From a checkpoint of a small mixture-of-experts model trained on Wikipedia.
Size: 9 layers, width 320, vocabulary 2048, 32.6M parameters.
Training: a variant of SOAP for the experts, 250M tokens, 3936 steps.
Below are experts of layer 3 (counted from 0) of a mixture-of-experts language model. Rows are named router (the router's row for the expert) and show model dimensions 160-319. Each number is 128 + 32 x the weight over its row's rms, rounded and kept within 0 to 255. Numbers have three digits each.
After each expert's rows: a language model's description of what the expert responds to; "comes before" lists some tokens at least twice as common just after its tokens as in all text. This comes from a sample of Wikipedia text that the model never trained on. Tokens count by the router's weight.

# expert 26
router:154189105125157092140108071124141125126121115102054161105082106118102100147142030121138125108132145106146125158124144181134186175145116124090137108184127179080156157132099054186144133159095095149081093165118092118133143093152142121148071163098144132202132106111110104156101109138141108108125158081157130170193163120132109114081145135117169110074117116133112119199133102190108129125149147070095066210160128119114146124141094130137101169127150133086098122145179108120104090147134201
Common nouns and word stems such as film, work, team, people, port, act, est, often after the, a or his.
comes before: "s", "ed", " of", "ing", " in", ":"

# expert 12
router:126177099093094132136151129097189133119116098117134074126080086129108127155139138134117118125125169144069095106105146175116163147143100128100132123115101175166144124151030099150181123124106042147105140161076106165116136113170187132138103131134174154172117158120124090162127120198157105156107084128192138194145121086161138111080121137143170126113173120152128123179143126154130149103143120099134144235229109149085162086121116081184087170148146115156125080160206058162095104154123149
Periods and commas closing clauses or list items, conjunctions like but and while, and name-final letters d, r: McDonald, Armstrong.
comes before: "\n", " The", " He", " In", " It", "5"

# expert 31
router:136207133102170120168160060153130112132128116197093130151138103114088108144120082179109145129116130122108134154127113161137119151110138082135125158096125152101116157131088140242122103133116081157111121145048091133131136111156128101116121151126143181164141168094172095160151155189189073132079100126143071128157178107141160111068097136056165151120184186103118168180132148128142175133177138108112141187123082170087148104113113103152076136189172144116142110126163077126074132132122184
Number tokens and digit pieces in years, dates, coordinates, catalogue numbers and table figures, e.g. 20-17, 49°13′, (73738).
comes before: " |", ".", ",", ")", "–", ";"

# expert 6
router:133172097120179103184194082090150143134139119128088138150085106178096132084124145180143175192110119124099101129169110160136156146068144077089119146175084149142164166146057118169150099122093091073076125153109078080131109119139148169145151139082118086162111161137108108125111130162162136151151148121166088195165155115115133118149081153103168175081099127110116154133144124128144158133170122114121091116145119113125193091140129103160065156207140135118100081119173117154135039084061144
Word-final inflection pieces, mostly plural s or es and ing, ending nouns before commas or periods: handbags, matches, railcars.
comes before: ",", ".", " of", " and", " in", " to"

# expert 5
router:150164126086115099143143073100144112091064129172094085114103130097136124116162125097167118172101107129125155158079123165088158147109127086099117117090104153133137167163062149187170183145087111143060119126093058136113097146099139103154117115175085172165128171097092064110083099144165125114112115146151125136173120103119115168137147146126183089148179134146116131157107127160127185117158118081116147156130119137108143066139117112149069142165156105125104102153132067128111089131115193
Prepositions like in, on, for, during before noun phrases or dates, plus inner syllables er, ra, ma of names and words.
comes before: " the", " 19", "di", " a", "c", "t"

# expert 22
router:139134079140140101148148118075145128170104144126125110072116089107135084155087101148117110124178196124143122138139118162109182161124095098080095100181122163094099184183043074198171106125155081162073154172104115154172159105096144104122105136194110159135072182069089144129158166149130126148129135160130129164130137147128126094133149115161173098120133210160142156164122128126114141089186105120119089151181093108116178085159125103177135156135139119133085085155199081155113139110119162
Auxiliary and main verbs after a subject in prose, such as was, is, were, has, plus past-tense -ed forms and also, which, that.
comes before: " a", " the", " in", " to", " as", " by"

# expert 30
router:146162110141148128139175071128114104106119112177142088095145092097140110136147089145141126110086122100150118133102111144110193111141096112131171148071098154142111152131074138171130128119064156119116130147079109111081149159142148127102126111095114173093085110160175121184100087146144143179124112116161086187163142084126136119035160157071163143157120149098157102176114093148148132122173149183128133137141156140161142064184135113172087158135108101104038108156160058158108113108097170
Function words linking phrases, of, and, to, for, with, by, from, plus past-tense ed endings: rise of, issued to, tried.
comes before: " the", " a", " ", " by", " his", " to"

# expert 0
router:108126090072170116213142101105147119118117102114122117160133062161060155127138126161090162137090126120142115137131141205116130155125100110115140128178131186122106217125124122176131106143073104119097115195073124124074136097130130145100095092165168147121068112097107144138121096167141120113052091094146143147208133146098143103093138147107163130104096123081178143167153137147121158110154133106130074141197093107134187116082147118191079159115140148066120108129184101133083069115128181
Word-internal pieces like re, en, de, men plus apostrophes, hyphens and dashes, often in names: Abil-en-e, Mont-re-al, ar-re-st.
comes before: "s", "e", "g", "t", "ad", "'"

# expert 21
router:120162122122112105153153084110163092153060147156091106094100125167109137154160117130123163112152138148145108137102146152125201172120089125136121068159138149098119185160124102180120116142044085155093110109114135165119145053120181161116118131108111161144110139089149073123131091146147099177132099104158108184179109141150136105146119148061146142089166200139102146169146098209125158104161113083156118147127125154090198082121181117182097191140161113086104087110149079119067150142098127
Suffixes and noun endings like age, ance, ence, ity, ner, der, ral, and nouns like season or title: Manager, Commander, espionage.
comes before: "s", " of", ",", ".", " in", " and"

# expert 9
router:146140130124137117129190109141169082118124065146101131115087080173055096144115169145147115155130083115128120174141115174144152196130130110131098112126093123078142117153112113142120081117097106120071099146094089150117131148105188101106026116110125141114097183132088120164141079164208092087097144139191132179157141107146125125082118176166144108159193170165100130137127134167147118119180154129091160127130101150061176098115128095146087152201124109097100116106176105195122115098077174
Articles and possessive determiners opening a noun phrase, usually after prepositions: the, a, an, his, their, its, first.
comes before: " ", " first", " f", " re", " p", " st"